From a checkpoint of a small mixture-of-experts model trained on Wikipedia: width 320.
Below are experts of layer 8 (counted from 0) of a mixture-of-experts language model. Rows are named router (the router's row for the expert), up (a neuron's input weights, with its number), down (a neuron's output weights, with its number) and show model dimensions 0-63. Each number is 500 + 40 x the weight over its row's rms, rounded and kept within 0 to 999. Numbers have three digits each.
After each expert's rows: "comes after" lists some tokens at least twice as common just before its tokens as in all text. This comes from a sample of Wikipedia text that the model never trained on. Tokens count by the router's weight.

# expert 92
router:502511482432431438550432486490478486488469524512498466509506546476478542546536450553493538416586487527495481492477620472483418473495544510473588551522548509466489445500626479545515444513458503
up0:492480534475476457472524522538581377564501482537484496541503529469471494553528507501493474542441452530502501501516577462536519482491498472482535496481563467486458487527557512569579467540441535
down0:465453500498507472452550475468421430544485505466475506520436533507457500427539502509509420456426474500500475412505496507480424514569491499495503522476519497522446540479488506529440574501475479
comes after: " in", " on", " to", " at", " of", " from"

# expert 12
router:538553497480454492561494514542509406521440588501511440431430438457544532456530501506474483453514491480483494504507506443472494435523495510410604549498454476453604501489526434519471470533468436
up0:513497479498471507512504532556510453492426495463455554460480521431489488471463522478480458517530391483485467488480473550507540522500416536512478480535520519461570490494540595551468456479435452
down0:468428571481454514454490495470534509543396460544503519448494604469498563509543507571448514521518516428448445556535444521538537440530456498536523490537424507473541512456509461525497438505495424
comes after: " |", "|", " is", " was", " not", " un"

# expert 78
router:491496533518484565498516512495456472530516476462574503420527526502521535539531545503499431425493555464558427547626497505462486467502376469446492522523490556472507590435474439490566484506500500
up0:486492490488487500559483452503518521557468506489532515426465525450509476484487526478436440506527529505586475509593462530475504437525502509515499484491491462497531515440482469478451502496404520
down0:459466592471460460515492544535504537555456484560501496488476473477448518514446567514499495512485425487433526445499501486488575463509499466509516493506455513539531519465465516481480505469521429
comes after: " 0", " 1", " 2", " |", " ", " 3"

# expert 21
router:577484442457502463522531536517484467454531581535481472491529577511419520500520531477509529570543513480545519555487474546459505458594462503467549465530499581448484507471531469571505504465416513
up0:536521495456497498574479447517452524531552520515457490529478568470543442532469489525503511497504518472498496516506426527463469520498447492513483547498561504413416548508490504488523495477469390
down0:516506524515494499472412528459453548509484477518536452520460507528484489463495549531499514499494511499501568461523497503546568488478503513480498468507481447567516523518472543489520477548448517
comes after: "\n", " ", "}", " km", " ·", " Party"

# expert 80
router:448480501429461436536434520520445438449481492405514442492544404486528523490558458551504550414539526436496505478524559431458482435510441493449495576520480518505525494486543534497519524457512527
up0:543526455486465502511439490597455553550456534475531463497497456445507520533545498504490501438552516547437524520460495443412467541510569515513515419539451550586482518463518473532567522507447530
down0:505467493449513541480499524511550524504467520497493565450481466574532471502538519449459494565517505446473541530430445497466448472466508496502453573493498523510531494485474478486533550467465478
comes after: "\n", " on", "|", "-", " On", "On"

# expert 79
router:469452505471427482525499476536477455497420589471453473468523549516511452524529567504529486544554555429503548531505464510453469523535576539502539549530516481512539538489532501519483538487488501
up0:424552456510501517551534558513547444532454444560496477530541523501500470526537529479528557393545517465518533574435503556491446450495485524512485479523449528580468480413561473470471485519522434
down0:479536524502463495469578449488550475424471490555465626496513530448573525439445545469532425491534490519536559505580481431508483531490525457530483478456442481493561589560509524498456509473507501
comes after: " the", " a", " and", " of", " The", " an"

# expert 14
router:526569475491403495541481501523460443438514465424471510450472534476442497539570482549471478519533497473529423523545546499481441483569477464495535484483499545426471511451550461489413493577516491
up0:469514511519559481535461534440526482517506465464582519506510557456447441524498535529481471495514595510455474474468490471565462472519498563501522476536463554458432575507483556440540455475473504
down0:547489542523508555464467422499542490522452468412535531490550458472528555498525503513478432414513474481463498462553485503518447500393440561531524467535511480496489478510616498481490479501466550
comes after: "-", " |", " by", "|", " by:", "="

# expert 93
router:531543479415461520513469471557482475525459591504509424475518435493506484460518489497531571494499479520479488561498544530362445505477490472456535557569544519489476508516613521526489424562554535
up0:517488532502554473502491478352570426517537495514488533629517510533487500551482446422469524547490439463515558478475480489472493465498473465478512517455477476464507564556525481570536492516550472
down0:454502548537475522493560484493524584434601488478543503555473525496543484446527501500493482455482531480456532518484501559516493525501513562464504533508500444439466479456450472517504545517494555
comes after: " of", " in", " to", " on", " for", " from"

# expert 67
router:526563481479485489507469483494465405484532549450575485401488406477420536532499469537555455525444527474488469520503529476445551476480509482422509591518510482505474450445545491499487512534466530
up0:471520520486531471416468511495533452440429502471515506484550421470459565472454457549451522499480490555462473548482514438401538513493543449500488600504503519504468503472550558485486518535457482
down0:508506422504447402474519570504539480470476495450575464482519411583445479489502523559448524524423560546430404487462525525553456487490495522529545533480480440478507560482604562463493517489483514
comes after: " was", " is", " were", " be", " been", " are"

# expert 125
router:525491444453408506526490505553459497467487493489523387454482444490507545535527533579512573502478474453506543524484523442463466429483475481495485539583501489500525493523529463503488466513534499
up0:540466502559457490451530459462557536454491546497513492444428424522561534546465478551548515516446555442516538556573524421473451565454526509530564466479506449512521516481505500479466517527474506
down0:481536512538558428465512460635517495483495532517509509555465456565448522510500537484549523528463510461536517497479477451514559539452508554450554502491523487551541484400463452519501447465447428
comes after: " |", "|", " of", " /", ":", " on"

# expert 81
router:512543497430461472497501541509489508522432521500430408430508518513498552556543591505498522538499496463484461514532507470489482503546550499383551497515502515492539512461549387533489471503438507
up0:552463539453549504420503528515476465502536530507527456539540544482534549545448495496565557521483521483513456526485408457528485523491550509488506535499468458469517544512574446546513544503488450
down0:543482546524524481558500533544463481528542491516471536470518512493484525506476460485456465479475560533457520564500465466538520578539476506515519567521450455571556518539559519543531471426476503
comes after: "\n", "===", " Preceded", "\n ", " series", " such"

# expert 10
router:534527530440495447517408429582481447534484492457473484482470494519487561553505482499508510597525488508582536497456524518456467494586445470474519516500508566435475489471546427521568478514464540
up0:502513520455504423454482531591552592492544492501504567508522483529474569529449441454513484495512486522483591521415435482507477503577498511529455541520524544538430449513469545549486500470456535
down0:530515581465459477487415434551496512472501462514488497509537449444487499470466512497509491480545438475559600442494462489513527484508549542488529515554494479489496473497440501530478530453524476
comes after: "\n", "\"", ")", "\n ", " Succeeded", " Preceded"

# expert 19
router:508605523491545503550457494547516439445481559448556543467498580532490480542498472493564489529510502398550457532509532457483500438532481512472489483547462480471514516471514503487504447500419547
up0:503519511558508442471508568510523497445489580492531561477564479518585474413542532454547466547452528519563507586515478521474465471534514441473542463528428519544506512444451519511545492460455558
down0:439619490548510473382488517443433477536557442458447549552482497547549599441554456509511545498515436448389513490505545445487525535513553521542538484451517484524508501501601469517547442426467463
comes after: " the", " in", " a", " first", " two", " three"

# expert 63
router:519445503482438448520472505504471490486560495468537435505497452543547533553478578609479561500525523480494501540476549535520472422502561478529529491563514513581508523505517480559478511471481442
up0:446557511533474497504485488489469509512465465484522466406454444520521561503534522506500469495575525449516555488480476530473475448442528480574523546472550457525506512551492495554470543519466482
down0:472524449547488465440511464425535466518517530496539599474411417473445496503477438484527505516536455491513557425439437512539520452475542528501526481488548469524533434506473524432413522475491527
comes after: " |", "a", "',", "i", ":", "o"

# expert 47
router:568497463466403484542540468533483403489448567539555405496499523524490473469513542532522561462532496424529399503484500509484469472473569488425506598517487550361482507442541513562503476440507487
up0:541519521526498501491528469582478506536484496524524478453503458464500520500567579585561506474515518545483509549656455537512505495583440468416498569406492511546484492462557512478472518480443521
down0:435635476531462537534515453543552539432483497471521448515500529569510542484546500455505508544524491527581583477419509533548511557489428519517475573449448486563491504556461509495520450469549484
comes after: " |", ".", ")", "s.", ").", ";"

# expert 56
router:564509535485470447558490542541503461431561456505501467418549485490484461527525559529519547549497534460507506512578486487411479550537419536484503579514487495448536491512528457555466475542523470
up0:557549472511550548545445469477484422501507495461444471483476564406557464485485484484508474571468502436549510494564505492514517509424545524498546513552510480582531508497481479526563517576451524
down0:480517519486440536484472537516513484479481505499544490493497390523467493508442435498529520501544499534566462484494532434450534443476522497498553472529454465491455492456551476479482520446516472
comes after: "\n", "|", ";", "\"", "/", " '"

# expert 71
router:494547494493452489558497474527421465501501517492445506450527504452519466554599534526555514539504495456427572572544582457434450467522505512470463492510499529439549576493498523512550484558489548
up0:539458509540474503505555502515517544511492474538457505463513554500460487431549434523548484489540540468503527483520557442509408531488476476435495488444465588529455559566507506449536531500478574
down0:509512493510540580500431565475493500485502490529448482461467479515518463500485529499545557477497477472508506462505435488440443497507485430401531529528593557479494532453456436447496566505422511
comes after: "\n", "|", "==", "R", " St", " place,"

# expert 73
router:541560526471483438502495488528506473527518522505493495476455496475527525523533478560542530465436492401493470543512558444478475483513491475496510541495495491456525476551494400567486454468507574
up0:483562497548545426537454460547551526483518495484527444481437500479494526592448518472504494523512455444465470482499541449474512422542440535529508543500530521437547543515508472591425442490488586
down0:515547472546508525563490544498524474539585472458538503523515520544486466499523478530507519562535548487578501535415514504514474413457504479494472481524489503498465498511525459485450448378485540
comes after: " the", " in", " a", " first", " The", " second"

# expert 15
router:481471460430469484560420428539462440494447491485486493462540531507484517536483529554488488457519496507573553478524585430518538458484484532529484482519511498482458505486513433486516444506481515
up0:431511470472506470501507456583453574531433506495523492514515414525536588467555523540500551503503519475482473465501506539451489452459560531523481449482438472479507475538455502551519511515454434
down0:493393434468495505521522498511479543527501595498508464417487455502510415473490543539482478470453506463453543473485533475465548489500490531478458484486453523525511458478444503455545587511514546
comes after: " the", "|", " The", " a", " his", " H"

# expert 118
router:519460489439497437526505460515491489469447561522511496441538552486511574480528552503509508443461491451559466540508517506404464521483492504537461503541490499505500492414578507567544506526523467
up0:503463399547503508514422506541507530481559535570538490517574534484457567392559541540560509451541469442494475528492471501497542475515486555427524470522472488541561489447492542567526528535538437
down0:446476572464449479489448499429491479509452440576569483504522548495457519484505473522539417462499411514527540528519513431508515536506503527490477492459481444525428522555481491481478588505504518
comes after: "\n", "-", " •", "°E", " Place", " Date"

# expert 82
router:488457482510475495552512481501442463502429563381546494428491451535495499485524507554606409480479538473585495514491466492542549463576357529509486498538546485533486517501571481476497443526519501
up0:482516488544467524453497470517499556435545513450478499398547532513556469513538485541488440525467466535486519482521454461460461513491534471486502502529521466451497444439457505542473466515567485
down0:409498500510503596544510542495517488506530469483476466497507536545547513462559529486401432569569497579536517502485544494466494506453543458542563534486501504501485608548523495568477465433435541
comes after: " the", " for", " a", " during", " ", " 0"

# expert 38
router:502512530510509383534444511546477483434507492475460424482470479439444473524496557451575419458561468476453455546509547509534443433511485562471538547483566483483476508491553503470466477536527468
up0:467565528432506535515447534561498526397488482511486490554451484500489472498480454537593526535448511478558387459458468459526529497461486486453495500579436482511480491471477520475477524547530478
down0:510597465486535535494529452514528413480491446481540529593455499555514483451516499417458494507494529476520510512524476456500481473475537474486493539494543429507461471520458417466510500487522462
comes after: " of", "|", " University", " in", " (19", " October"

# expert 103
router:523557506495436562497496473506481473443483495477524475478495454508537531467553553484526521471521520487512502500520454536373479466560461481423508567453458448445448490475509505552453415504488487
up0:425514477490535540531493533515489509516458416495443542464553529577447522509455578469484527403460606478480485464465461419490497476522458489472539534468547481505501554543552475510503507472499491
down0:563585534442500487419414491513447434547545504477470505533538538513437556477479489505550457514522501527574496465513588436488546497463542583444560560513494494464420478477446578450550458442517569
comes after: "\n", " |", " F", " HD", "-the", " Co"

# expert 59
router:419553567441518513498509532481468485522529583531511450474514499527423520459533490496561500571534481449585461530519488456516459528508556524486521480516528554470505451494517526538501483554542603
up0:474561523452503458425406487530471481539520439561553437405581448429490555408457535486519439438423474435510439487477501534393483507495464563553477481542498536482502502491513460514495497520465508
down0:549553606491493560506503433500515464504541501501534510502412498416501491539456518478482454567483495519551530464564507502581500512497524488521520492501509541514486473498453466468506525482469505
comes after: " the", " a", " World", " The", " —", " Soc"

# expert 2
router:479481449466477487523501511527490531496515529458545458452576472490441493551469523543491466492568503490461500518494460481405486496561506490441467551607550554491498470489497444488462464562487509
up0:438506469504512478486488492537406498490463478480470519508536509429508504512474504503476529545520559519434498534502516549482486489499493530375477505559564512492543484485583518507557562502545435
down0:527432567477482516549513488420535575490487490513459520491480551480464452538426479439510506425533462497456467492545376607437488499537532426423498559534549458474546515542497477478569562493484517
comes after: "\n", " =", " ==", "===", "==", " ==="

# expert 91
router:552449568474389484570501456521525428440459569517462508405528458484466534552544483509574490523552536480553480491564505457412485484472532468467495495543449499493513470518475403471471517549457518
up0:531511508508467488518508519487503534488552472526462488467482460486435457464476509558521552515527529474475520488460475440519544513533534501477544489560504440476491473515487492504556497502469508
down0:494481536505534496488544528444452506380454519509531536511554466494431519517556502558535430564525433480499481522512499491529440459533452478490548472457492440582450414450493495518543524497515490
comes after: "\n", "/", " '", "\"", " [", " “"

# expert 42
router:528467496434519496581466481560475489534468512451527418403548493484484523480569494491440524459474515455527489497490504457470505514536480515489506543566484535452535498555522497498502458539572478
up0:494449522537512504574498504428464568522432512564567435455545513517441509495432432553501505500512557465481477461475470497486509498480448474502513475476441485447509437455483522508508506562455475
down0:503508536526419467452421404453421556442422483479490556502493524493498514545475504542486472557509499495539530554510537505515552514448503491527448550485468551441583512533527524508517561582623597
comes after: " in", " of", " the", " for", " during", " to"